Experts of a small language model.
Size: 20 layers, width 320, vocabulary 8192, 71.7M parameters.
Experts: 32 experts in each of 20 layers, 144 GELU neurons an expert, 8 picks a token, a softmax router.
Training: a variant of Adam for the experts, 4981 steps.
Below are experts of layer 16 (counted from 0) of a mixture-of-experts language model. Rows are named router (the router's row for the expert) and show model dimensions 160-239. Each number is 500 + 40 x the weight over its row's rms, rounded and kept within 0 to 999. Numbers have three digits each.
After each expert's rows: "comes before" lists some tokens at least twice as common just after its tokens as in all text. This comes from a sample of Wikipedia text that the model never trained on. Tokens count by the router's weight.

# expert 18
router:409490544465513447559454483513501508507520509444610446537547436529548462519430493537446475461509500440523571470585514548477532469513479473531524501559480499575504553423489527454462453478545506505431513501542566523461469502490502467477488518
comes before: "s", " and", ",", ".", " of", "'"

# expert 19
router:493502441481498463494559464544418505476476460520503591491477572574524510526433572523473504543512422534487550415463458558438565565427538546452431524476487499471541518532422582616510481503478554467463466521500495514521494532503512497533429550
comes before: "\n", "==", " ==", ":", "===", " ==="

# expert 25
router:504514497428444521568539490520513502402535473538451517543450461554498494491544491483535504503496492566420476419494527532529535442486513415505575534462482496543510526549461485507507483474493459483495557513555514511488541561568473514583479529
comes before: "0", ")", "-", "″", "==", "7"

# expert 17
router:549508542467475412486535432478428518446490495506486559533454523486544516439487463476472511481532472439499488504461458572513490562546501470448477398491488513491472481481533466581498440523527469503536558531461466544439467521510459513523496426
comes before: "9", "0", "8", "7", "5", "6"

# expert 4
router:480534517514440456462448461560481415456543490489503511528518458518470529471523536511495468538492469518497548530452417483480503497481432442536554480443504508500572512493535502498505483440520404505514477568475523542556545453466535554522491495
comes before: "0", ":", "5", "3", "4", "6"

# expert 28
router:505464460410510460459431420563455460562493452477490561501486474478557559468568465488506517469453465512454525565560578514513542509503481414492437469523459457527506480537526416472453512476531484509473479514458496431443513522493538402378496557
comes before: " ", " a", " not", " \"", " also", " first"

# expert 3
router:584506490477546514560491526558428544531484476508474518525470551499465479509490554466566490410536475474554473481514484492496493503528475534497527500555542549588520487470472535548476453558424507459508511506477471533510534529528587495495522531
comes before: "1", "9", "2", "4", "6", "5"

# expert 26
router:416508481511492524566484498464570475537449588558518501466499549592538474439447452510510555483519474495556494524464522418549545485490497530471504499531514559514495521483565482492450461494467483522506488468558522445471597525505519476514522536
comes before: ".", ",", " in", " of", " to", " and"

# expert 31
router:390450470491565499467504467567515500485511473521474492549508495494494484561516435531441484529488535478481508513432510578431466509467535511468499508434435450608500500492468509505532511465498468486525441411485431549553557481491471441400459462
comes before: " |", ":", ")", "–", ";", ");"

# expert 14
router:516486492511436467445577498492491518472513502496407570481458559484557549473506475498448459522507491496448502514526432477571508526544472450548491504501458528454507507483505488508497598493521529532477468473492465501421511526482512498521559511
comes before: "1", "2", "3", "4", "5", "6"

# expert 6
router:545559549556457475419475536513464548534525437494540476574579433447545559551527500465498492425453526554521389480461499395516546511415528480510559492562480540540534468497534508514474483528506530468481484527521484565463459497500509465566483510
comes before: " the", "1", "8", "6", "5", "7"

# expert 12
router:578429518456442492532456454555513530460468484451519559545492465497476538481461442584570485469487488488474519553505519477442565513542467477508439488547540468517481532536524438477433565478509446503540499536515452424441491491550518531482532499
comes before: "-", "|", "1", "0", "2", "3"

# expert 8
router:533434507409444400567535522505555531511495518524461517496474470436499462488495622505418458577501432511492501446429517515510537459484520520445414546541413576513421563511427473468491510486516530492509516528475489576479476508445503482518472519
comes before: "\n", " the", " a", "The", "==", " The"

# expert 1
router:527522495494481454457560501406478507471487537522525538475454525535484390429481445482504459508522506482459431481461534431507472474542488477494438527407538498431548431492481507424435561591472522527476546496519533501553484497437496449572537534
comes before: "ed", "s", "ing", "es", "e", "er"

# expert 0
router:496438533544461443459530514479448423526445462466521522523554497514506491466537543526472480486463532424527481482549476503503520480500488585423543467450529502469479522553465523498546587444467543470501553555554416457552445545456506452549536486
comes before: " ", " |", ";", "|", "–", " /"

# expert 22
router:529460536544499569471550478451498517521488482501501508492481500479527526515563485529507546585539446476593533505384540476484496539462487517526481485502512514443493531493490538500504497451471592480471411406508573530568535485507530528514544421
comes before: ",", " of", ".", "|", "9", "8"